Below are experts of layer 5 (counted from 0) of a mixture-of-experts language model. Rows are named router (the router's row for the expert), down (a neuron's output weights, with its number) and show model dimensions 0-255. Each number is 128 + 32 x the weight over its row's rms, rounded and kept within 0 to 255. Numbers have three digits each.
Before each expert's rows: "comes before" lists some tokens at least twice as common just after its tokens as in all text. This comes from a sample of Wikipedia text that the model never trained on. Tokens count by the router's weight.

# expert 2
comes before: "|", "-", "\n", "==", "The", "==="
router:131165092078218202112097141107187099111162159144059131123095097145157140079109099110106130121111088109114152116114139107125139118114121145112145113161098166129123148124170143118112182109096064178112124120076063159170127107148099093133131088095131141105083120130152106125121094139114154127123166162134159116184174143166152179165135145176161124135124124176174085150171147113142121140126181109057122071145123081207084142098109114164093107155119168133154127158102155116132110179135088149137123092160155103073122195166176088101085156086181124118207138077114144193195117106128094093157182090129093104151123140133141092078143117114124181146097112196081092100061128049092087070158155165120156131131098134095151146137122107134151149128101152130108134173136139145149155086212103
down1:094116132103128100106138127078107146114155120102152165153130093086169145131183138135101182106159147167151156136127171116080159112147150142129140159122063143137122154141098105140112126096135121054123140100083111079103086154088115069143089111095126110101104101129083120083157087102142142133142120106069176107129138121165092065165078089062175084107106138068167038159122111136148150124120142060145138124143156150147118156180134134138108152116145072115133107141097165063126190129135098148100138157153159174142134128157147110106066146077122094137201123061122071066097150151117118136137119132102180135140151124139108106119119059114145137163133063089075215082179102154130147162107112131164140133164155121153116195207134107128122196086198083124126095141135080114073178151068132
down2:104112120139148136094161195162076122120141132138163159112101126069123094150074139117107118153161086154133150187102132092106157090131130099165103083120115136125132115101154172176107127155165195102089161069104154135111150125109120108086153104151101123114099103143157091129140158082084181110184213192153154116105105212144128125097162094100099150069100145109131084147115169158142150144120153153068095142151164126145123094103134159208163107160134105124151125134121110086124171142156123144140102113115118144133121124186198157154179152132153027107131196109120165099144153082177164204165113127116106075155179171159119079094123142133108190028110046135145114153124107122124115134130127096130148064168104137109113073097109182141141114143158105131083152075132178116117155123151088
down3:114165117104078127136144178164107076141114132120116139098134077071128086123165166136098164100133132118101162140110117149125128183161159149106177090135129131175154104128163126080127178113184118146132134145105121085135063130143160125101110077205138073186066169152143145073101166106102139171124127107120143147169071111197121071127167195117136108134164143077130120140112108138184159140095143148072120096059120127154082127154075105085094091115154133073142114104173089118130140127101202158106090085189110129146103098078152097154085129079109185058172094111162082147140136180099129079135121124157191098100107097133115133077138182164122115115125082123116147115071184169120152156126165073146131118126147039162125150080093156112110124166087157087131152162124121110167068123132144
down4:111167109101134080118134110089115088106115114120113158129114117149123100107149127180145123144159076140125201150160086097126108151125172123160142129106140189110157106119121085121108156181097092152153105141107155139101094133134169174142119150187140122116078138173125175134136137083129097148125113118062118145130117122163150107147107180093097127144132134116153116115139125078146209143165101105183159065159083090137140071102089153148122126179142150049084172104132119080133117173119110115188177119162149141057168079099139123104121158105062065080156144133160088155192130128170061156146127111136079092139071063112079122135109149172107104137156094113116199109170054078197129134149084182118070086137126184156164164075140128096154083069126105093129089131162153149132084168109161
down5:081099119130166129077173067122104097105133134131111170115136108127129169137086150096110093132085119101130119126059108144119158116103124116195196136161067137181088059085149124155148084177149160158137125160135140145130169177145121146068102117142129164180173196107135109113070184063150162084107171094149101101106083118102138115140180126073130128138142139141136135100129085078113099133122100153181162090095083104125113162094143096105177137086104191155091128159113122211185190121139132166062113106113090107076135107156125100124122147137144126135195147128127140124131084102087118106082164109116131102107120125104203134152112072168131135124131122149152082174103135072108173092133174125125052186098118198091149108116152152139145153173198140131114088129216155139164138121141139
down6:111187063129141128134111112149155147129184139125186111168112182154116060122166173094134124131139108143182176113158108141082135154146132133121146118108176076098156154160120142098109140158148131148076150209123145078192233138129139134160108136172092127089125119108149080134078106122131164058100102125078106109172109110138161097112158146118180152106104143126129099137137114114157060139136177128198138149163106158167145105154154170123157164120156129145132083108078129185146104132157096142124115146117198099118059110108132135161170217120125116125081119123085101063116146105144144207148140091158146123119155167161156066084113100167145048131112151138158169092164134119132121206166089131148184112082092092121165121143127038122147097122133152107144105116095143084107109097110084
down7:142093102155163073119106099054112208138068092127091149126122098068133140101116130061067096137158128159185131095103099138132118107109119114160125123132120191063146127090160206045137119166139114090153119134117154118122190138121061111125152112150137177129055189138096133131165153143122090127176097179113135118207153129156120148100136106134084085134127092157104122093123120130094141103113104107111113096077103121112049165083092164161102132116157074148111113128193107172107089137158144170135121119160181113161097125113120124130111123093125131173119103180118103088179126127107104144141130078084176145160177097218127107092131172145176159160120067152110121105208098109093138095126103136147083098141056144154149119157142121201115130139107037118125112124119144148146128128106110
down8:127141153159177165090152127132169110124128171164115139161158091161173083077162144115160131151173104112173109148174053187132111139121106041174139171114141150139140125147083154154134124125144125107132090165099179185113124181123089097150130079080074134144157159067134089159117175114120161180114186159094138097151142094110170142065162085144179125120122023139104093128123132122191100145093135154112114117115192126105135188112128094126115151185093118165159160144164146170167143117093114151171168109153133130109185104162141160130148154103094081127099159089094151118176129142131201123143134112123212090106154162156153075132203123154092196155119136144149139193109169143097125134129140135133120128151168221101126126107116165128140122106113112167175088123109121127088086146174175

# expert 9
comes before: " |", "5", "2", "3", "8", "6"
router:073084138109120150178145124141107164186187166120152151133158143151132079150166130165113151121165123123112048102175156146195159111183139084116116136149132082115160114108122109159146080190141108152143172143115104129114168078139121121131169150139115100101057121167116156079210135173132122143144102100115119115120143183104135110184204074124096173149084177176082137096084088104102080105144095142186136129085105109092133142030104144114162131079129129136149136080087107155091108135180142088106116126133094094102177114118141133153119160136151085068150184119099112158159124094077126115120123192166124177145100125130178145056060116200123178188189172127103127110131151138112110127149182117091113135101155170115156098115106126123129128119089132077176135098141120167151133123057104
down1:091142125044136157123083099070164150167138059108121124162069186186140112067133102133135121064095134151189095108114107151132119129171146112178198115077092129091171164109133162123126093118124193119087123094128185161163095151111127156129186153137119088121195111113117094137139169192156106181150126126069118114128104149097158094137171207073143105168158108143175071153135142092102061142143119105135113156131129087104069150124149142166101156196096145100127132125100162097101109136149092150066108116086108171162120150123185119118171090121169126160055181178123117125112142129111094155163171158161159123170106104113113109098082133109082142128060202066180108127135133114129142107124203122149070088116164148131140136083091128112152135115096126144124126117137078129159131138111125
down2:085129159085116144125135131126104177055187141144118140054152068053102126163101139161202127154084077069145107073135106105149137102129141143151160139088147160111137098104110166163173124081200083165083142142169165067175084154157083108086100144121165089146154097126101130083103108155110093150127048085114137074102162098144111128166135125110108183162099106068185085079090140172130147124154135123169125147107103127163119155126164149108146090149088093160156139100140123122101096114157135088121118099095190175047146130139132115133056132100188133119157127150149131185168140098112102128082109104102120163173085117124127180135157165122122100172134094135103093125171162110202153122094168117144111086150158081143139131094074151108095125119067148137132082175119138145145110130073170
down3:126093117147132076148132142185076104110129085115141181108084084149136154147030107141147131114178168096143106092168201105161159090121119084145142112112123143136140103114168114169138097104152173154148172107073095111092136093179110099119090143111158152099108103074161149155184178145085183172108151160082125139156119164111164164112198093097090142093106131130102151137151086126127138146111087097165186108083136123084130152173138160135134094141102110114136160132109129111111180111137107165114148105122135189104201141140077140108113117088124121144106146085172090162037110097083133128096144140146140072110139129115130140102065138145149137142137203163134094143055138105116048122226143159165132151129079154147079153189093144154157077141126225141139094164115162147162122128128111
down4:133169087138127158151120120121127097130119100175111108080163114145091143127166110100137206116172122146183162128114165165084172152115146099138146146120166091057058116147146099041088159140092140091066169123128123141102153171104066155184109134099109122163129105069094132165069150126189155129142096114083133156135103124137090182140105065177173119107099160207053089149093086129117173170113128126119108131073109123117156109117133115179181160114099127128181107189141063131115162139127165092165196187111175158149106143135150103175113176114129139146146152133060190100143140123106097128136117133147122188119161179173105124173090098110164115112164118151150157183087071147104113104132114184091066127104134105137138093141094151124198157114133180104166167135143112124101136113124136
down5:106116106121078097126130074130113125088102156114093141121141090095089110115123117100099149112187130106148219124115166135102132133177133161161164133136142111177087142159124172150084154144143096121152115131169141189066105136103171152172158177222069112098182187125089178167157056128093105092147130092104116113136100132035119126136162110095156161112147101142054172110195168138162090169093090108192143074131157126137161194153147182095119116145194099145128185137177106126112148155161171100109152127125103099116124161111145142124126107135173098089106125072137155103124107098118142143094137159141186159110154171146092132080129115101128072104148135096160160157121182127110142167222174164141155142181166120128091121098073144199138165063140135150134127119113128154116138117147125
down6:147095089144088097127065127154202175117181138083134186115101129147120123118131128114150139081167072114189121097127190105118117076145075142067145129122135137132124051126146117096137130194143070115211092088116114133098168133119153133127136147088102095133110149115134163097155152126131111199166165142105149129157077131141101131142099163132112105155097072121140121174124158221119150170140060164149139194135161136145149115082180159097145114101184211128164082145134175129108135188106128188101061113111145091148094120141095139098108114142095160164206116174072201134105145081159144128097117142134155180147145134128124112110201124125107148124136114181119141116140164128095168102122142160090164156117106099074089137172123100082081117125135087163169161137097091143120130071166136
down7:109126144136147109112147128130078143115157171132109156174143094108128132159125154077137086110139122086132070209154106139100080151130163140112123138129113114184133112090082154127138073176138122127073116128203039113163115117198089204123113104101115052114139150157091101139156116132110167104160063094106171138078129146120138117144143123185108085123113160115136077116159121116082103083116176099089085070082172079159101192043108094153058188148120147148119107116108083184188096093139150105110186104160091114087129136043122098128155118119187158133118118092172169068156123118106131110141122129092103120179143193124118147145141128146141147135129148151179159146094113133091114064167136084096114123115096157135128119147172179152116109079152117181171104102153146105135184124145100
down8:147143101158112153105185149162140172119123069141136131110092165180158171140109073137150099157130080130174146152178151115130143102097125135052126129076085146172130134149131111142164120087131064120159177126116121121126108175140207115080128112087124091096097086109117107133161103090165129089115135131148181168114125117115076129121132095177157087175154123112139175159146117210108133160124135135152126117136069090083173110165069121124125101142119129124133240143200128133135124160116117152092144164146086113106159170102104130156132121089064188151119107151124092082133098125185094153210107163129131163114080162159126171157142149123131071175077101164215092109055081172159107125137126129162134121082152177098127125174110157110072132129112207143121142158180130120067102124142143

# expert 8
comes before: " |", " ", "|", " 0", ";", " 1"
router:142171101114107096149125120171076060118093125206178083167168226083084115149167102137133098149159139103145176104055145170107166137112176170140115122145166103069148160144142173158164086104124158178070117140177063140112169161078118143083078120141108077175120126140102145082170105104098105143145146182125138163105103126157175099113080161137148094147117113116104128121120147159119044108118100179124132149127056164125130159144128120120126146141165135111131191166160109181116164140139125088108148128083132192175112071082141121149098168073150160128144093175107093147186104152123173165132133111133112147146096099147134109104140129153152081123128119174137158113166158099167092131118106135146057108134176098103104154189089155084125140112097184082133068142154117137168088143063111
down1:130086161126051110156075108134112144150153089104146191133102062133099120114124112123083095151170127108073169070117144114137087133121145118101121116125088108131114108075151109160117168090141109125105099077157169160105166127119119130153153105153049166154114143059076164106111113169127128128152156170179071151139122133153113119076140157167152123139066173089132079103065147176097153170154110072115152118067115128190116138100145118133094084157132193155188146107148125105082131087079178129133096124161157174148097125132164126097142155146117150074153121160124065115097122149196096121118069130151101153174178102048140138125139163138121138192159090165099164095104122125185128145150110222131174157100082109137172102107124095141105130143076140133087158157115179154089077108180156
down2:126186098090085171122141093188183149184116152113120144106121170149110118056143129117177086128181105165104154144134095078121112140092108121117102109104084064148158125135050128162087108115094128120138110097147122109123096108072103094162114171076149119049157131171133154085149086140124119093118114152127110157152164131158162103140101156159086177136075090112079162156136101126062045164165092094111225171071104066078050178126117119189092121164107176111091119111092136128121146104104172101109168139162163101173117171104101145122111111082146160161100108090126183147059161090125131156143164118117101134142158093112158107094154122189121149129067096105132138083110129088124184131175106111159129140147153103143127111207154118116117148102130121128113132126152119102160124079184137
down3:111200124125186108156139146136123098147170082088145122166121106154123113151075116081074138139100134112111082138179160109115081115149093116140184214086065108144170094098120130063110143131194111140077091165176161151149097140134105175089148130192141106051129119126143039170158121073146112111126137115091098106150119144156126150115130161185116104089110111113119100182083091074107116145066074075147177120180143109137110152093155134115096104140109158153114116088085106138183158144182174089154103118094145153134146160124130108125090192121103122111192111142120134119083087111106179142140185125145160143060103126119138116110111108114142173113148164119143103112195152075158096139182132142170180167101128165177068104103139176178160168112171147140152116119117094147118106188084153
down4:120080139086130204129174125132130112108088149148167166164122165109133107129136157161186101073069121140135214150142128150156118203168103134124098195159142101099163109172061160136125146124094135107160137104061132148067085094133118157119122147101131099099111088069136130156093048103148140136092063164130188140122183127085136156128122093116043077164117127180140177106088132075118186146090140114124126088123157107111143100091177174143150113129150128152124144171147167172144128142136095150136138109158143112158115078110135128181101126149120120119123105134160179145156217170083084141120084167128109160095165110144087115176158102091145139104132193143149184128139103102070126149221094120164123133154115080141101129142178077138146094096123109062079162143118096109107157160115143
down5:135112123152142103163162084081143132117124096143140103106158232091125139170094111119124097168180121122125082136163123100138138113128140156146105116090131123135125164126044149150180152112124144136087152147125133143076111086212094181116159138115082120152121121129114186156138158126120133171163143081115190139139153135084126149186133128106130133132103094147115127200155134121110139093074122111148145076133108108086155133106119162065103124188134129162160068088053139116079130201097104147113085153153052170163085104140189155146096141160141193122144124164164136149113146100131130152108156148188099159091123137125096107105137111194120089164125147100167163137142174143146157154112023112083112150088109206162150200099094190169067152099140107112112111131141063103135144084098155
down6:141144167148063181131154078115136160098072158173112078160180066118087149123099148078188190134135141110145098110115171087065108139107131185099158135082073110123158116111118132168167102153178102102111166119165136145115135184141106187118179151117153114119083125100079161066143079157134155163150069162144139148072137171133109122143156116094134137099081156158172113175174077102160126123109161139158141081178126102139098166096094129076086096118128165064155109118178100115177136134118129081153085111092110139139134149154094150141120145103100133132116121151090116140163126128100115107118098162112125113134071077118137119164081215168156186132118125114095154106134149142170129116180180101126180118120171127072135081136107144046186162086151154134195177148136096110068144167083105
down7:140118134129157122149139147152098108127134149155140119113120054099102108098123117126138116200084102159093142063149144167137107128149084165105157165107144201089120133094116132132172092116125086158078128101149119106111108089142137129165098126090121114129177115196098123128119117123163121120156156165060094115109104169140148184163102084121142086120074143135170120121178169144155103143102118127123159153099090136159147121088124069149078085147110107123168086062124140116154083128123152109058043118049119157075152117081138153107123081067145123164144157129060086127152164084188117173148094127156027097137151073053145092125174108120163133146144111089124194212110136131169116109162133112125095118087134101159127099137090176144108148162111124127182127166089150110174133063192175
down8:107127158151078148141062153207174116140096138204146186124134180128061190114136096104148147145133087156088161155053153131130118148104103122137072153150152183136159109139192152108162089141091126177100182153183158117105142137059122125076177174105090130115159097169106063138132122139219203104123122079104153126124069102131157081190167175113127081143123120088150139152112129110113158167116100161170071143151120077130156113102130156145131173134183134152120124138163134197143097129091086103132112098160079132143122161106127143145089148120131157096147117123130102141099107110128151159063092151131137157066095121143109110161066150094175146120170171108133107137169092082138148083132128170120145171106139134146129158073126099126145152139179144165092194125147165105166146121105053